{"n_layer": 14, "d_model": 192, "n_experts": 32, "experts_per_token": 2, "d_expert": 320, "d_shared_expert": 0, "activation": "gelu", "moe_layers": [1, 2, 3, 4, 5, 6, 7, 8, 9, 10, 11, 12, 13], "router_score": "sigmoid", "normalize_top_k": true, "routed_scale": 1.0, "balance_loss": 0.00245, "balance_bias": false, "router_bias": true, "init_std_router": 0.0286, "lr_router": 0.00154, "n_head": 6, "n_kv_head": 6, "head_dim": 32, "vocab_size": 8192, "norm": "rmsnorm", "norm_place": "pre", "norm_eps": 1e-05, "positions": "alibi", "qk_norm": false, "attn_scale": 0.177, "tie_embeddings": true, "parallel_block": false, "init": "trunc", "init_std_qkv": 0.0827, "init_std_o": 0.0156, "init_std_up": 0.0827, "init_std_down": 0.00781, "optimizer": "muon_variant", "lr": 0.00991, "lr_mult_o": 4.0, "beta1": 0.95, "lr_head": 0.00844, "grad_clip": 2.0, "warmup_steps": 200, "schedule": "wsd", "decay_fraction": 1.0, "decay_shape": "cos", "final_lr_fraction": 0.0, "batch_tokens": [32768, 65536, 131072], "seq_len": 512, "doc_mask": false, "train_tokens": 442300000, "steps": 6392, "dataset": "wikipedia_en"}
Below are experts of layer 7 (counted from 0) of a mixture-of-experts language model. Rows are named router (the router's row for the expert), down (a neuron's output weights, with its number) and show model dimensions 0-191. Each number is 128 + 32 x the weight over its row's rms, rounded and kept within 0 to 255. Numbers have three digits each.
Before each expert's rows: a language model's description of what the expert responds to; "raises" lists some tokens whose logits its average output raises strongly, later layers aside. This comes from a sample of Wikipedia text that the model never trained on.

# expert 27
What it handles: Capitalized nouns in names and infoboxes like Siege, Railway, Line, State, League, month names, and pieces like go in forgot.
raises: "-", " of", "ally", "lies"
router:137134197146137129164117124115116150097102151115127120121072158112175155107087102104115120126151078139081074036162088210171168095145116141167087121107160127101091075118118134121126093109108176150124095073063105145117107121138140139132111156095133153120118168074132145078152138085134130123210121093104067124110141123121124164106166135099121168113107133112167166188123110196059147049152136108125116084150106121139152168169135083144118140118128144122138135134155154073167096175185089148154134171147120136198170144054118080161167094112121137085104157152117159121081124208155115171
down1:135105123147107119157062106150140193166138120098146130096126123141122102126079090102127067146115212075134156134135146098139112177148154142153117117106139105118101160091090112143111071104093128140085081085250160148083159115114136138169100110149135094073124093113086110137128136138165093075166148121135098160133123100042151150162140188110093110062099182104106183072097246118124125125119144168133125155169123109149119116133107143160162072128153193096138135108155192115152151129140170168111140150147181141068116092136130108145113093091138162109118159134083105095108149091126155107
down2:095205158172121112138182156083148129162166106180097129105146091121173068078135146103129126089148124184186087150111085097133129087086105053186105166119093151114179130123117114196141172109143110160090095133114135153160103115108116157091115134134122128094106138131124133140114098134098143127135131186141141061148167166081181162174134128083157071125156146081176097148099125147135106132142132134085097131105115115182045143150074069106116110110069127115147190143063109161112162152127123104136163157163099143118097156175098129110165062156104103145148140117136048163149115052119142163
down3:100107157108116114158116133139095119135090177089119139160092091147070156161173193162122073101152107202138145144093085154114092096071091162143198160125200117095126139147132131164142190100101121158109154116177095146143123120134177084165120105141118095121113151083163142104117121174115091125151172164136172109125089130138126122136156089107116112186147177060084207138108160150117181130139104083156072109131187128119132137157095124116133132130154153120117123171068136080181107087124050138078147161149185145100090171128086161116139115069115133129091190107144205161156124134123183125
down4:151109175084131165099129125090189113141170180122115139108146120107138123121109141110103153145140129121171103138094104155139090143177163149128207155130143158143142121118134118131133161136162147177150094094190192139096165115121103139164149088168142106127081171124145137213166190152131148127112158206098143153176106145152155170180163148129093175117171149164051093092082129125115134119156112077109171111166092097098133102132135098148147121203105132129171115107115095126076089194151146031156148128081058155093162135158120068137076181116139149078133164139096165153082108114095126125
down5:174100108122138118164107137136136074122120104168112163109136111109109126092147121060158116081125137060143110156190121157106106153042154114163124169124110177119151128078197119095130098117072144158061119156074129114131136172138107088157175101092107125148125134123152107203076152175116168122106090175198085142038169086100134102098104128132152094105149120133112123119085177112146148101175109116097130103164156123160191092127148122140166111132140089157094099124202111120106120137145135124090171131132100134174130139132180104119210102122095181155143064106185080179094093137103153159
down6:122118100129121116132128122125194100074087114104178118140138108101146083181163108106155149115129098177126028149096170144205160133162191106071148104137079173192097172116082123054078103136105124119115061174160158140118125098182172138101167143059153072103146087060126105113091166106128114127036110175124106176105165118105100147136116181136126093140110179093094092127090163108125161121149112104160109135129101131138112117124125111078112160141145123078099105126104115117125133137095115153115115100089089092098147127106165173095183125096127077078133093120133152183111121187114142155
down7:116170118151157060139175135090088151119130093116115132151118084100127125157139157109111120163088082079084091126054080113168098128187103115158109139077130074115098105096162146125122123101150086133147145098147184113102110175043128087192169134161104078140101141116154109164166093142129159148108132104158149110164155199189174135101155145096135104171097153168149192111149122152128126135131118121110096097118054180142182116058134092037088128060109124112103155115070127099129155116107146138147124125129112062133093140110101125182146080077095134110140172129126162127112104184121157076
down8:139165113172126082165168099174158067131179145092145111108121135134098145149164162113163149189140124121159141152122152124124121191122100107162073105141053161025072143129153125136136099116176104125090123099148101161136127146086106091137088120142150137103106168144097095134138109141174117080125157152148155124137114134157098125070119096082163125139098142073139146180099127098131080196179133179119118118149125131108151142183079108149101136183089160162202077086103105154073166170075145082133126105125133094176089167092125120132079091130125100100064115079062135106069137114146190146
down9:081104125152129114052146108074183130138184139108135148094164167123115129134104107110148109098128146175130172119140115146055163146163128143124160071087179154147074117189135113154139115154109114142138146117107077086134141144063168167118133149088116049190090115140121064114067093058131173107108132138115114153176115081101150100076135150121160067141132154100126137072123149131098178090135127103149066118193181208197118153122121109162150162131112140155124116125121188143132120151127098147129133156103151119150066125139186166204088152165159181189142149148169137124121135101132107117

# expert 26
What it handles: Single letters and short syllables in the middle of foreign names or rare words, such as Benhammouda, Thomson, systolic, hexagonal.
raises: "gue", "ve", "ves"
router:159110143095159212180143125174111174073142130109102214144140124160172149106110125146118131143164114113141146159133109145111135119138080097129135167133154165128066083126062233187157147119116180131138107104088130117160135100161115170147197150112103130155142144129104202086166155089127125128150088150129090135080116105155124119159208146190155108098130220146097139128058145141117137126129136128134208065129086135075121135085099128112153088129139116192155152143129120122117149152185114121116151121130134112129103148134205152100145085133114146130076166103119134174193124129089168120
down1:170114127148088143135114099167157149148118138130038147145127088181024169130076062189115153108098144062139146186138121102108132124161151110116130118110149154055099108134129100088152158135103130117113101181057167140108123138079121127158133159120115121101131150130157123149093187110034084119099109118128142120140140090126227084084150093069123091150127161136127148152137125168145159167172173095105159147116155138141154170171163163136052070124127161146161106080121146095140096132143082066159114095107097163131127091088186096152121143133191096145108142133125124124147126163114108155
down2:138083117080127106099110110105083191105143101142109131106136148104129087023125140115099097146138078130134136152107096149135089162187151134137136122061143135144136143166083104119186079057133179165173182061160127147127075124112165198114079049129122122179121120170105071204151100151154152138134111161099136183097174106143142105139078107122134169120112074096099135135167141146150091077138114198123163177164174111164167054084134131100116139116146148187159135116152116107098168132154127146133085084102122123145089083150075165147133152140121132087146114157113122159135097113172117120
down3:111119121104142124166175142085116120171098090111124096140187113135140146199167170173144112161119132075094146063087185153136117142141138080164113134142065172121094145131133124090100145168136115147148134153129193117122100168147101088154116150138121080164151157177120176119170176118083104118136102129057150160152069095113151190182154169144126133103065153115114145133094154125074086186144180118187103127144153124087138106147177045135112092105150097194148162171090093076107158146113162108131157151091149118181138128132044157097048132119140120175109130106147120156109090145115113106
down4:142119123109142156136099122096138124133132143127120103102188048163142091113125141137120179174176091180158118108141129092074153202079126171114127140069156106122130180124154127150132197103167113119090084116123158109119139074105155053150108144112139129098129163087144136103128097107123097122085133061130142134139130117104114110126139107075119000040145165124095118101152124151108136130149084126127129144129134114101123116168107163106195157130118141205165151157148173083125161105096086116097127060105124104140199164119143141109096189179157130162129122110089090146169141092068153184
down5:126102123098124095148103141123124099149151175165137088137107122125086171130124106137198095150154128108116175111214050102225141136140165176104149111128158177125089132097083144109128141182178142092077117193120086127112141231141124138132084169085117057177094132099102089073161196151129166116067096148108109150121127168048074139084113138130117127158143145119120096084142177066048155108127111114147142125115146125135159125118139144155131099088147158125060146114148150121101137113106134167071176091131096111096136152112145122090094160094148131080167100125123149151114164125119150122
down6:130109117132165155133080112110140120093112087174130131085099154166061106124112163116090166118096102061106113074108132143048136106159083127076107090091121130160139101134140148153173232088078148121131118090118096159082111136152170109173135037142113133170105076145081161196128122041149067125105115143103154154170139125128143206100124139161138136101154148102200140145098129165153123109139134092156082126154149067115142127148075086108094115162136124192142111119084110090098147145054117082126107118123184105141142120174120135093185143123121183130085141104130129117117100118142114093
down7:055105068116113159095121131129079148157214060068109138068129098133127138155136104135106149105113120127156126139107088093188122126108149115126109120122184100111137121177095105109171109097112129148135122122144076140185169131150142164111116136092145066182112038060173192136081156151126168149055131188114110122119067101130110189140129034117046121131192136104085129149119140105157186116148140144091106106076149124093153122149131135122152148110151199163147141162115138090116123166095121163143087166088138171142150172152116125144128100147096150157137136128155118124093077101152118156
down8:159171100191130152142058135122103121104117173181070175123072102140103118096117160118127115155093161094119079124195128123138171107101125134138164123134142125148063147081108161136106119144106149129144080136110098169064153131105102110130148104139123110170204133171131099131155111136150124134101100201090087134145060145148144137098140087079145069094126147138140155089154121147111112139172126203116128089147046152130177147120109056080138152149136209127127160106129073120174144157120110191170199075193115117093102165124100082117111106136160161143125106150114125075126082113170111181
down9:155170057080146152120159107165192137176096185138126057139099145122153130173129084142135150118105138110104124114134127144102174157131120161125155107119093088117127163160107186164160109134147142133149198205140160173161098171151111077179106090085141064100134150136165117181104148095065113123141125129138093124134133173129129104072174101148162165135129136075122089077097147145129176086124119175072121152123073178133082152163111147178077132176188141123128188109154134095110179112157178134127080055121113110179097090141135111077115154137184124134136122108161149127090145163111134193

# expert 31
What it handles: Periods ending sentences or list items, before a new sentence or line, plus th in cathedral, e.g. km2. The dam; Worden.
raises: "\n", " It", " Since", " This"
router:110159126172130161148076155106141141095134065108103183157114094153132130076075144144147150138166140064130057078082133126160127147143078121068118147092099121120125091132138093146141101175121126147118101074095116099067165112172168118176117153127151132148205087078087092143116079183117114138152092117127109084131030076112084093131173106168092127046148154151118115140140134143174100104153139150126098157105086083116208174154102065097099175065140138164134163136133108171096122145140063096188130134114084146173171112146141161104159103113143113132102143126119141152109129139084126110
down1:094110076106165109150045072106144082113125105119100133137169099128094179099126096165130068112123105074105066160157121145118146099136080175153112130075154128138108124106124107129162088128161128123099123113188167115113153096128147140078158096102141153208121137194112089152095118147112097137180097078127076045060114075118106130090147126075135143145124139092140127113123156131119125091101092124130129137129172135119181177153201104139190089091149129158126100110243176179154089164134088130112098129165134134049078109118169145138180122122108115109143110158111139126149157089121106160
down2:142103085147100186126158068217167104126116162103125142153112153140150121181172120148106124113092074084124141100119204105146187112110106125153127115087101124119155090121128109138124077091107110113149108128128155166089172108111211072156105114107139095162075095139182142157117144055112097124124115144123155141082135111064092107043098139077104184133148191112193127128100124121151105132128105118069161142139169105155120163092120141187132086153154211110144124115148174150177134161099089164137113134116097030199122098132100135098089123173151138142125148141114137102110124160131104091
down3:129136148093166166107107156116134102152118098076105142072134121099110195117137098187165086137107179122129072126065113173139131143142096148101162065110116095094095169167154113147119110167165168189126128126082175141091141125130113136120148161191107196132073138154194128127164067110117098102142124112149132128161169125220109111072131146068130102174131076094167117165132117125201093138102109130136120097141082105117159069107142110107115118176137198166137141094118145136167145037120149158119167098122161114126142106138136126118132077057111090144097134219137142126149069102138121119
down4:138119123174187095142187140157054123127098176137167119115141060156171106135131130056087078164167121176056129059152115111098073102154142159108061124107082160086126138171095120123105132184134095083137132130149106155102135115128138152123163123145152152100124152086140163171096136121124139086101163159081151134107056119140115111162126100144124116104143116090145116106189119101151118096048098116119164151135153045138067027088164128163071093123132142134127103181133161102102144143134085114105156124102082116113137126128131109126151095108142175113113210175126096153110137053101139140
down5:159077139140172087186142183114104098075135103081113137104131075108069146118111072103136131081135106144086149127157136096153096160105140165131107180172163198099131117108134121113132093103133118158104137122140133144122127069156128104110178116186096098130128061126204185122101103143147136159103127123118109124147181103170116157111083136146088130147157156224085077137116162146151125124115125077087165073164135153146174122123102167150124173138076182098128022130145096153125114031143150064150150121120090140108151117127113122157093161113111155143126149129202165170158168085154116130
down6:113174109087105135173113169111089042139160086127138163102134147140147104085152104153124095119163129068164136053148103110166105113000090128103181125157116131158134154103109095149141122131146108075135109180140106098088117113072102098138118147158187110067098135145133136152134137157132114161090100126130137084094178158134116074112141153127193120166117150127163162130080143099140135144108165183153151119139130154117134090150153123102148080113106157097146142155097057157137102131117103101208131122152075105166165062109158113169102096099110119110093096139131154103151103154059182172
down7:165071141148137164126138140182109152081119189173112129131111186106107075135147135086171062137094162104129137208101145134120129125124109111091140159160168185095156110170122128104148093104137096141148178129186170135134122145115184046069142127119158084173146136189141118079116106139081058140151101194167117120094150162136087120103108122126109125148076165081143086150116136131110133091083135124134176107082116138091137140116186170154196105112101114131198158081123142171139084126114099130129185175138157138139122160087114111077103102140088128083110063142119162127185138178095072119
down8:109166136120096154143093093085106156137092161108054159093119115133089108083105164109140152102154205155186099066173085072161137105131127169115146158165090160186125165136103095136095137160134116120125120129162072145100094124122128100123111144082170117149156123164158169074150152130200115139129188092122077137107134170104146136150108151073119110138088131035088094116089096118120072092118142072148153137133104164132103149173128113094126115101225104122121103115166103164143118116173140088133140109132063101089163109144198158089180119089090079176112167143166165137151161142113166156
down9:117108129116131128087179160186103109078117160124103150119085135184136160128122132116131150105120094109143123089112132165140191103135134125167126167104154111177127069130106107138131089170140089106105136135117156152156132117137127122088114095125195108112116145074154119089190093105134116144132118161116154130181093112126111086122134114139168038039115112138135028114188123165156147149136120095121110126160128177152083176174058130163136129140114131187156184108142122154160119223150073113089123154109108163165151091136128105101134136088121176153127069124095126105130202018076137097